Experts of a small language model: vocabulary 5694.
Below are experts of layer 3 (counted from 0) of a mixture-of-experts language model. Rows are named gate (a neuron's input weights, with its number), up (a neuron's input weights, with its number), down (a neuron's output weights, with its number) and show model dimensions 0-191. Each number is 50 + 12 x the weight over its row's rms, rounded and kept within 0 to 99.
Before each expert's rows: a language model's description of what the expert responds to. This comes from a sample of Wikipedia text that the model never trained on.

# expert 2
It responds to: Clause-opening function words. Pronouns, conjunctions and auxiliaries at clause or sentence starts in biographies and histories, such as he, was, which, Before, She.
gate6:62 35 41 46 47 52 49 60 47 39 45 55 50 29 43 46 54 60 62 45 39 55 38 50 63 56 30 26 35 57 55 44 49 63 49 46 53 34 58 52 37 43 58 71 28 28 34 54 40 55 64 64 39 65 57 56 82 44 59 33 57 39 23 47 60 44 56 69 36 61 42 78 36 46 33 53 45 24 29 27 66 46 60 26 41 66 57 59 48 47 55 35 57 31 42 62 51 32 54 47 56 33 57 36 45 59 45 57 50 51 67 71 43 51 29 53 47 49 35 18 55 38 42 47 47 40 49 50 57 50 49 43 54 63 28 45 51 44 70 47 47 47 56 44 34 44 45 50 32 53 53 21 26 34 45 66 56 52 45 61 27 46 30 52 38 48 56 60 38 47 27 55 58 45 58 42 51 31 56 38 30 53 34 37 55 40 53 60 63 33 44 61
up6:34 59 61 57 65 51 52 44 17 52 43 43 55 65 34 50 35 22 60 34 54 66 48 33 53 56 42 42 46 43 39 41 56 40 64 43 59 60 47 62 64 59 41 56 50 70 34 57 69 37 59 47 24 36 64 40 40 63 57 75 67 69 48 57 52 47 28 44 36 56 28 45 53 19 40 51 74 61 49 50 52 28 43 50 62 38 47 47 60 58 52 45 36 51 59 56 43 69 45 41 35 66 38 48 73 32 56 61 36 48 32 19 72 54 46 56 57 44 55 48 48 55 63 36 61 61 59 33 30 52 44 35 55 36 54 33 47 44 60 51 45 47 44 62 34 64 65 54 68 57 31 56 35 52 43 46 45 38 41 63 39 49 39 40 37 39 38 37 56 49 55 47 27 48 48 26 66 54 40 54 79 53 55 51 59 41 45 33 50 66 57 53
down6:58 27 61 53 65 42 52 48 65 44 49 63 30 63 74 55 34 49 45 47 60 41 51 53 25 43 60 54 39 31 47 49 42 50 50 57 51 57 41 51 55 69 22 76 67 73 46 52 74 42 64 24 47 33 33 43 42 76 46 70 59 58 46 59 44 57 29 71 63 63 58 43 68 47 61 49 75 49 46 41 55 35 62 37 65 43 53 44 59 51 31 47 56 43 48 71 52 53 23 70 50 53 42 69 48 45 51 48 61 43 54 56 61 76 61 34 64 48 67 54 51 58 51 38 46 51 67 70 67 36 44 34 52 48 62 65 53 42 36 48 31 60 46 31 36 57 45 51 51 38 59 59 60 42 57 48 62 34 34 55 47 53 64 51 48 44 37 35 21 50 40 56 61 47 61 56 68 64 71 64 56 40 32 69 51 55 54 40 57 60 52 49

# expert 7
It responds to: Release verbs, prepositions, years. Past participles and prepositions after was, like released, admitted, used, plus to, from, by, through and recent years such as 2019.
gate5:36 56 39 41 41 48 46 39 52 64 39 37 54 48 52 52 57 64 38 51 60 49 41 55 55 43 49 33 59 51 45 55 65 29 52 35 34 44 72 62 36 42 44 50 73 57 54 44 36 51 40 52 54 67 60 50 31 47 49 64 61 45 55 74 44 51 38 54 73 43 50 75 46 30 60 38 65 60 37 28 54 47 47 55 52 46 40 32 45 45 40 30 60 32 73 49 31 77 63 51 59 47 58 68 47 32 51 71 26 61 38 27 51 68 67 30 54 46 43 28 73 48 48 61 74 72 67 26 54 42 34 59 54 50 49 66 43 56 50 57 33 57 44 46 69 49 51 39 47 53 61 73 56 67 30 49 69 68 50 68 39 44 57 31 57 54 66 53 59 69 40 49 48 53 59 42 60 62 61 58 42 36 45 54 49 34 36 73 52 42 52 56
up5:75 41 41 47 53 54 54 45 46 54 46 30 55 48 62 29 58 37 67 54 54 37 67 42 52 37 39 54 44 56 37 41 65 69 48 46 59 51 35 38 56 82 54 57 36 43 35 59 63 66 62 48 22 35 63 47 55 36 29 49 41 53 45 40 49 64 59 62 40 58 40 47 35 47 31 46 58 46 42 70 56 45 54 53 33 40 58 36 35 56 79 57 60 58 52 49 62 67 36 48 55 60 58 51 45 72 56 38 82 52 47 46 51 44 44 61 57 48 74 61 26 56 53 58 42 42 33 37 62 48 64 61 44 40 54 43 48 31 41 38 44 58 38 59 48 46 56 78 36 40 50 63 38 61 73 43 49 42 46 45 67 56 53 53 59 64 48 48 52 09 40 48 58 48 21 47 52 31 45 67 40 48 42 67 51 87 50 41 50 54 39 50
down5:54 57 37 68 32 33 46 52 59 69 47 42 63 64 59 41 44 36 57 36 50 46 37 44 29 53 51 32 51 90 49 45 45 65 58 39 66 62 48 44 44 44 31 50 52 62 46 49 43 66 51 63 34 49 58 80 67 31 48 45 60 44 71 50 29 88 60 54 33 44 45 51 39 31 37 46 54 46 56 62 48 62 52 37 48 50 34 49 51 72 58 56 59 64 59 39 58 48 33 56 41 55 46 53 54 54 63 55 44 31 54 62 42 37 39 48 63 67 48 72 51 63 65 54 49 54 48 61 57 42 50 76 51 32 44 39 51 35 58 27 55 49 42 62 47 27 53 50 47 63 54 65 76 56 50 30 41 34 61 51 43 59 53 54 65 55 66 75 66 27 55 68 48 49 51 49 58 74 40 65 32 31 58 59 65 47 34 60 54 53 59 62

# expert 3
It responds to: Sentence ends, locative in. Word-final periods and commas ending sentences or list items, plus the preposition in and words like near and over.
gate3:45 28 43 47 64 44 68 65 48 47 35 57 25 67 53 32 57 40 42 52 53 38 67 43 51 46 71 37 40 52 55 45 21 49 65 37 35 62 48 48 51 50 61 59 47 26 48 54 36 43 18 36 51 21 51 54 40 47 49 56 44 70 44 41 47 70 52 64 30 52 41 53 30 40 38 45 55 57 50 47 82 56 63 48 70 36 36 61 35 59 73 48 47 57 31 64 58 39 45 42 26 44 38 53 55 37 40 47 41 52 20 49 40 32 54 50 54 48 42 51 61 53 51 46 42 71 65 60 34 57 48 61 51 35 70 69 39 55 65 27 56 59 51 48 61 50 53 50 45 46 58 41 45 53 51 40 20 40 53 50 39 40 71 47 35 29 64 28 45 44 78 54 41 44 64 59 33 49 51 51 62 56 48 52 46 52 45 56 38 73 53 62
up3:61 39 60 42 52 52 47 37 54 70 63 61 59 47 54 38 57 62 35 41 37 64 62 72 42 34 33 53 34 48 64 42 51 37 63 28 73 55 60 57 49 55 56 31 41 45 70 47 44 41 61 58 46 64 51 54 68 63 60 59 51 61 61 28 49 64 62 12 67 53 54 54 55 31 47 54 30 37 51 30 43 53 33 51 43 70 54 42 49 37 57 42 41 44 54 34 47 45 55 36 62 65 48 52 56 54 42 50 37 40 68 52 59 47 50 45 46 60 77 61 82 58 77 50 35 52 42 62 59 53 58 37 51 29 46 31 45 64 38 72 36 47 56 35 60 54 45 39 31 55 40 50 55 49 31 59 39 45 18 58 67 30 41 63 50 51 70 65 66 44 42 32 54 54 62 40 66 61 45 42 61 64 47 49 65 57 43 36 74 55 45 49
down3:62 41 35 49 51 62 61 47 37 48 38 49 57 75 43 34 43 46 39 44 51 52 81 39 52 43 48 32 49 83 50 41 65 32 48 55 61 44 37 48 60 53 38 39 52 35 37 35 47 43 65 41 39 53 44 52 49 49 61 47 43 59 26 49 64 63 47 69 59 61 55 73 55 29 41 59 46 41 54 51 70 53 42 51 66 57 41 40 43 69 46 31 65 44 54 43 37 62 51 42 44 68 53 25 59 61 51 51 55 49 71 49 55 26 65 41 37 76 58 66 21 53 60 53 34 47 60 55 49 33 39 77 44 39 45 25 32 60 59 17 47 49 53 57 49 56 74 55 33 54 48 51 43 51 41 65 48 43 56 38 43 65 45 59 37 53 41 47 54 58 60 56 60 53 42 64 30 61 63 56 32 77 63 57 47 44 18 58 43 54 43 38

# expert 13
It responds to: Politics and infobox nouns. Nouns like government, politician, court and film, plus pipes after percentages in election result tables and infobox field words like Role.
gate1:72 24 56 44 64 29 29 53 33 32 45 46 40 35 51 62 55 35 47 55 59 64 27 55 34 40 61 63 42 56 50 36 27 53 43 42 35 51 39 63 52 42 45 48 50 54 35 54 37 49 51 54 70 41 21 68 34 65 46 63 74 49 53 48 42 43 50 61 55 76 51 54 74 73 44 44 49 47 37 64 50 52 53 71 60 45 41 63 45 34 82 47 51 55 55 40 53 58 58 48 39 57 52 61 70 52 15 45 58 43 53 47 40 46 56 46 29 46 30 61 51 41 59 54 57 51 63 49 56 47 65 54 37 56 46 58 24 30 47 62 66 45 73 58 69 53 36 37 54 72 58 60 48 61 50 53 41 36 54 55 67 52 64 66 63 40 53 61 56 30 54 64 46 46 59 53 45 59 42 48 62 47 36 34 41 36 46 28 47 55 38 81
up1:67 43 44 57 60 40 42 48 69 45 61 60 69 44 73 44 23 50 55 80 49 68 44 53 41 57 36 64 32 38 53 49 53 32 62 34 35 48 72 50 67 35 34 27 41 45 40 67 39 69 73 64 43 59 32 37 52 63 34 56 56 37 42 58 48 25 49 50 62 39 49 58 52 50 39 59 34 47 56 55 50 53 54 57 36 58 58 43 41 30 51 22 59 61 45 48 45 49 55 59 35 55 41 42 57 39 36 57 73 44 43 53 45 34 53 65 53 44 45 39 52 47 29 68 44 75 49 61 45 59 46 64 62 55 65 53 36 50 35 24 52 43 43 72 51 74 53 30 42 52 49 69 47 63 43 50 87 53 39 55 61 48 55 53 62 35 63 39 55 55 52 41 38 56 32 70 47 53 46 34 44 55 62 57 46 50 60 28 70 43 65 47
down1:38 54 42 74 49 59 47 57 51 51 64 41 38 47 47 39 61 34 37 54 62 55 61 65 44 72 46 52 54 25 23 39 50 55 71 66 45 41 53 45 42 38 40 51 31 49 38 45 61 43 52 63 46 65 40 53 56 49 63 60 61 64 63 28 65 35 56 71 56 62 36 48 58 61 82 47 62 58 45 72 55 39 44 57 38 41 44 23 48 68 57 42 43 41 35 58 55 54 45 64 33 51 55 21 43 51 44 40 52 52 42 61 39 38 43 69 47 39 28 45 40 50 65 37 33 74 38 56 55 59 66 38 40 60 66 65 75 57 59 67 47 52 27 80 42 47 54 48 59 65 60 49 46 57 44 42 55 38 56 61 42 43 61 45 63 59 72 51 18 53 54 31 39 52 47 67 51 60 43 65 59 58 63 70 48 53 36 47 37 58 39 64

# expert 14
It responds to: Sports results tables. Table pipes, numbers, line breaks and sports words in match and league results, such as round, knockout, w-inners, medal.
gate2:32 42 63 51 80 48 58 29 51 47 60 46 52 47 44 49 44 46 45 44 43 42 40 52 39 51 35 20 51 54 69 22 67 55 68 52 25 68 56 62 58 45 33 27 51 37 48 36 61 46 68 68 65 50 45 42 63 33 40 33 63 28 65 62 61 57 60 59 81 54 40 64 56 53 33 45 55 61 50 49 47 56 37 19 67 41 53 47 51 53 49 52 48 41 43 35 45 64 59 53 60 71 50 52 66 58 50 51 47 57 68 48 47 62 55 52 60 22 55 62 59 30 60 70 32 38 59 54 33 34 58 42 33 65 40 54 48 50 44 34 64 61 47 64 45 61 50 59 72 47 54 62 54 59 47 66 80 55 27 52 56 56 66 45 45 55 55 40 67 29 32 31 39 53 38 65 39 51 45 44 43 70 51 46 50 48 49 62 40 54 48 61
up2:39 71 40 55 72 26 36 52 45 41 75 57 59 35 60 34 65 39 69 50 41 54 43 73 58 35 50 37 49 47 54 51 79 57 46 60 46 48 43 69 42 55 58 50 35 62 74 41 55 64 57 46 45 31 59 65 64 73 53 51 54 28 64 41 52 57 60 41 37 52 37 50 70 50 50 56 48 63 52 31 49 40 50 49 58 44 52 41 56 27 33 54 38 39 41 44 55 47 69 56 42 65 42 40 53 31 45 55 54 67 41 55 57 62 36 37 67 78 50 57 50 48 70 47 63 26 45 44 55 45 22 67 17 47 45 49 43 61 49 72 59 23 58 48 48 50 51 57 49 50 38 51 33 45 59 61 55 41 42 62 47 33 58 21 54 61 40 62 68 58 56 51 38 48 52 40 51 60 50 24 49 45 53 42 65 48 71 54 60 57 71 68
down2:33 36 46 65 62 59 46 32 42 38 55 54 53 76 68 39 63 56 68 70 46 49 53 59 70 62 58 52 52 46 55 47 52 54 68 37 42 40 18 40 56 51 50 54 60 31 43 77 78 35 56 44 51 47 28 43 49 50 52 48 46 61 56 46 53 55 58 68 56 29 68 33 17 50 27 54 60 76 61 35 40 42 37 51 49 44 65 51 28 57 52 40 54 50 39 43 45 47 51 63 68 61 50 57 37 48 58 48 35 58 52 24 46 45 36 40 69 30 68 41 53 53 35 40 78 37 62 48 49 47 57 40 47 41 61 46 53 33 44 45 42 41 30 48 40 58 40 33 65 39 35 63 37 62 58 43 44 55 46 41 67 32 42 77 38 43 46 44 46 48 43 71 32 42 32 40 64 33 45 57 39 64 46 43 70 57 56 54 36 47 42 40

# expert 5
It responds to: Mid-word verb stems. Word-initial prefixes and middle pieces of multi-token words, as in ex-clus-ively, con-ver-ted, in-clud-ing, comp, design.
gate2:34 51 58 61 49 60 63 44 44 53 61 56 54 63 45 60 38 59 66 49 31 62 31 64 24 37 44 48 52 62 54 25 71 83 56 44 51 59 49 40 36 56 32 46 49 57 67 41 64 75 53 60 46 54 64 39 44 56 39 45 58 29 24 49 44 42 55 48 61 49 54 63 40 38 30 64 52 18 31 51 37 52 46 81 63 47 48 38 36 37 50 74 49 46 26 40 70 62 64 45 38 48 52 48 51 38 62 32 51 39 76 66 41 76 64 47 26 57 57 67 46 41 58 34 43 56 45 54 59 52 68 47 41 76 69 48 55 41 54 43 35 47 67 44 65 48 55 54 53 48 71 37 66 42 35 57 60 40 44 48 66 56 56 45 70 52 45 30 51 38 35 40 53 28 49 54 48 42 61 58 42 49 37 38 57 51 60 51 57 49 61 51
up2:57 47 45 49 24 57 61 51 45 49 55 46 55 51 40 41 59 48 29 56 33 41 46 32 53 53 57 56 54 60 22 62 47 43 62 40 45 63 71 64 77 40 58 53 47 59 50 45 61 56 43 42 61 44 31 31 50 56 41 58 66 51 47 58 51 47 71 53 65 59 46 75 56 40 38 47 73 58 57 70 41 68 54 63 48 70 50 68 43 41 38 67 36 53 52 49 63 35 76 63 58 43 30 47 53 77 55 45 40 48 44 54 34 72 49 43 47 38 47 43 44 42 71 51 57 28 47 31 57 64 46 42 50 58 38 59 82 48 35 62 54 56 41 50 71 58 57 57 49 34 75 53 59 47 55 44 70 51 50 53 44 35 54 55 75 64 65 26 52 55 48 63 50 42 46 74 59 72 54 80 72 58 60 61 60 43 65 46 30 51 57 62
down2:42 60 65 52 75 64 63 46 33 46 30 53 57 43 47 42 48 22 48 37 52 49 52 21 48 46 48 43 45 23 45 39 70 27 53 60 41 52 31 40 55 56 53 31 49 36 64 47 30 59 47 45 61 61 49 46 62 39 58 16 49 54 46 34 53 65 65 47 65 39 56 34 45 26 60 37 54 68 68 38 46 53 45 41 47 54 47 53 50 41 61 54 28 71 42 68 15 56 54 66 36 37 45 54 69 40 49 77 61 43 55 77 65 60 42 64 53 64 46 46 41 45 39 41 55 55 42 66 46 55 31 46 39 50 58 57 50 59 45 52 47 35 57 75 50 67 58 62 57 59 43 51 42 57 32 58 70 53 57 34 46 35 52 50 36 56 55 52 21 58 64 57 53 74 41 29 45 48 50 47 32 64 57 45 43 64 44 52 43 53 52 34

# expert 9
It responds to: Sports table cells. Pipe separators and short codes in sports standings and statistics tables, such as Pts |, Goals, ENG, ESP, JPN.
gate4:30 54 65 42 63 26 41 54 39 73 50 57 39 47 42 39 28 42 50 45 53 55 69 59 33 41 50 59 44 57 38 67 60 66 27 42 78 57 48 41 24 39 35 55 68 28 47 67 42 38 33 57 70 49 28 56 45 32 84 49 67 70 52 59 66 52 70 52 61 49 52 42 42 47 40 49 44 49 75 47 47 53 40 63 52 50 30 46 52 65 61 59 54 51 43 37 53 27 66 72 30 47 57 58 67 50 56 69 49 46 59 73 49 57 50 39 49 67 60 40 38 58 41 36 61 56 45 48 56 56 44 57 45 50 46 40 49 47 59 59 32 51 56 57 60 34 60 35 38 51 50 45 73 44 61 49 39 61 48 65 53 46 46 50 49 50 34 48 74 69 38 61 51 55 52 37 47 70 59 43 63 32 46 64 78 33 44 45 48 25 64 38
up4:28 72 37 52 49 28 42 68 56 50 52 40 66 49 57 48 54 69 77 35 43 33 48 42 40 62 69 44 45 52 57 64 66 48 64 53 45 32 50 45 71 49 37 23 52 53 40 24 58 41 52 46 50 40 60 41 28 62 60 51 56 60 35 42 55 63 62 60 61 64 65 28 56 62 72 60 49 27 65 55 47 42 74 35 73 53 77 66 59 51 57 39 41 53 41 49 43 62 45 42 57 52 53 47 42 41 55 55 63 40 59 39 54 61 24 63 51 22 31 54 48 42 52 50 44 56 53 61 62 68 34 53 43 57 55 50 63 49 56 47 62 20 30 58 63 48 53 72 40 51 43 34 57 36 33 46 48 52 42 41 59 41 67 40 57 43 53 40 46 36 77 56 36 51 80 48 53 33 30 54 63 59 45 48 45 50 56 57 54 55 38 50
down4:59 63 54 43 37 45 44 48 54 49 62 51 76 54 34 65 47 47 47 38 50 46 63 36 61 43 50 46 45 52 38 61 54 39 45 57 52 70 65 18 50 46 54 67 48 40 51 39 53 46 60 57 42 49 65 62 54 45 31 46 39 58 23 43 71 59 41 45 36 61 55 37 55 52 72 48 52 87 60 63 25 48 48 45 70 47 60 49 29 52 60 53 32 34 26 47 50 64 38 53 71 48 61 30 51 52 55 61 30 29 57 41 44 57 26 76 50 59 55 48 65 48 38 45 66 57 48 56 58 53 47 61 41 44 60 31 53 32 49 22 45 43 58 59 59 29 52 52 61 41 39 46 73 44 51 55 50 63 37 66 48 58 53 39 46 49 45 49 71 36 45 52 65 40 56 38 35 42 89 48 59 29 58 46 34 42 52 49 69 29 64 35

# expert 15
It responds to: Place-name starters, infobox labels. Capitalized geographic or national words like New, United, North, British, plus infobox labels like Kingdom:, Phylum:, Time zone:.
gate1:36 50 80 59 60 45 63 53 47 63 61 54 39 22 61 31 44 54 44 46 56 51 40 54 62 45 37 51 50 47 53 58 36 57 52 59 28 59 50 46 43 42 52 58 38 59 39 63 66 54 54 38 57 39 47 63 51 30 46 48 64 40 57 47 47 55 34 50 74 77 38 42 37 61 76 61 33 52 54 42 24 28 57 45 41 45 60 55 29 33 59 40 54 39 47 64 56 58 51 49 43 45 37 69 38 41 45 57 68 47 51 50 62 59 43 46 52 51 56 28 57 58 40 50 85 51 61 42 49 62 59 67 38 72 44 52 52 52 57 46 54 62 55 51 51 61 60 34 52 45 21 44 60 33 72 28 58 46 59 69 60 64 55 62 64 32 44 46 47 47 74 54 40 55 50 47 46 38 57 51 45 62 80 43 24 43 32 43 19 27 59 71
up1:58 48 39 56 73 30 42 48 41 62 51 33 20 54 42 49 67 40 32 52 55 47 52 39 34 70 67 40 60 60 66 59 44 58 39 56 70 55 44 62 39 39 42 61 51 61 52 63 42 60 38 68 47 41 37 57 45 50 66 55 64 67 52 42 62 51 30 37 70 73 53 50 57 57 77 76 57 44 58 55 57 56 45 79 46 67 47 52 57 45 36 48 52 51 66 46 47 53 42 51 63 56 53 52 43 54 48 53 55 58 48 48 50 53 70 34 79 74 55 47 39 35 40 38 54 44 70 39 51 49 65 59 44 60 56 44 58 54 53 61 54 59 66 65 37 19 76 57 50 36 35 52 55 49 45 49 62 72 59 62 58 55 42 53 53 69 68 55 27 45 67 51 16 73 33 62 56 51 52 68 42 62 43 40 66 47 57 33 41 58 29 54
down1:54 57 40 51 37 42 79 29 56 59 65 42 75 68 45 69 55 60 33 64 53 35 44 47 41 55 56 56 33 63 47 72 57 58 44 55 48 59 51 53 63 50 35 47 25 37 48 64 45 44 45 60 59 37 31 42 37 36 64 49 80 83 41 62 38 35 49 34 53 43 32 56 52 51 58 29 52 42 47 63 58 38 55 66 50 32 57 67 34 62 49 63 42 47 51 59 53 73 39 57 25 49 62 52 39 46 43 32 66 58 33 50 69 60 48 39 48 76 51 56 49 41 57 25 53 31 42 60 50 50 69 50 41 51 44 61 20 50 22 58 28 33 46 36 61 48 37 65 56 51 42 56 54 54 58 47 35 42 63 51 57 71 55 43 52 52 40 68 45 46 57 33 67 31 43 48 42 43 65 58 52 58 44 57 37 47 49 47 51 31 54 34

# expert 0
It responds to: Capital-letter word starts. Capital letters and short capitalized pieces opening names and titles, often after i- or a quote mark, such as iOS, "One, Arkansas.
gate17:54 50 65 45 48 55 40 56 38 56 73 52 47 46 48 43 68 50 76 50 64 50 61 53 42 73 66 63 36 52 55 25 80 47 28 49 51 39 50 55 62 39 64 51 40 53 37 57 72 29 42 53 58 42 38 41 46 56 66 38 51 49 40 43 49 53 57 72 48 51 84 44 46 51 57 36 52 41 65 59 72 27 36 34 34 65 62 54 55 73 61 48 68 47 49 47 55 35 41 40 40 47 49 61 44 58 56 45 53 46 43 41 40 48 41 38 57 54 56 65 43 67 37 36 46 51 53 46 52 39 58 47 46 67 57 50 45 49 60 53 47 42 46 34 72 61 52 57 46 18 54 66 45 78 45 55 78 39 38 49 55 51 44 42 33 54 58 47 57 50 33 44 30 42 50 33 66 45 36 91 29 33 49 55 46 39 79 57 38 65 42 65
up17:41 51 57 21 36 51 52 40 46 63 82 68 49 46 52 35 53 44 35 51 42 64 81 59 51 43 50 44 49 56 53 31 62 44 61 44 45 66 58 58 75 51 64 62 59 35 54 51 35 65 29 37 54 44 52 40 50 50 59 40 59 55 40 42 61 60 46 38 50 52 33 34 61 52 38 52 57 25 47 27 45 56 67 49 31 59 54 46 54 51 45 55 49 36 42 54 48 52 69 66 61 56 54 45 49 63 39 19 56 80 34 50 66 62 83 50 57 26 56 51 70 64 43 27 62 55 57 30 59 50 39 54 48 56 65 36 36 43 63 38 24 27 40 46 65 53 69 50 68 54 48 46 42 54 61 66 30 41 23 56 45 64 53 59 46 44 51 48 48 51 60 55 46 45 42 26 59 65 57 46 41 54 48 57 49 38 51 35 50 74 44 60
down17:49 53 24 39 47 25 60 63 42 65 43 51 58 24 55 37 38 65 51 48 57 48 47 39 54 41 41 46 57 57 64 58 59 50 54 39 47 51 50 61 53 53 74 52 47 20 49 64 46 48 69 61 48 44 33 56 40 44 69 42 47 57 70 33 37 48 45 37 38 66 37 61 35 61 66 45 52 42 51 41 50 39 70 64 35 65 58 70 65 49 54 31 44 48 61 48 37 50 51 71 59 63 60 43 57 32 62 40 44 43 64 53 32 66 67 38 46 61 58 30 56 64 37 51 64 50 84 42 67 25 58 36 39 45 56 66 38 36 38 35 47 39 52 32 54 44 63 47 36 58 43 54 44 74 50 34 51 48 72 70 32 28 59 48 30 52 58 45 46 60 46 60 37 84 39 50 44 46 42 51 45 49 48 62 55 30 61 55 67 68 36 43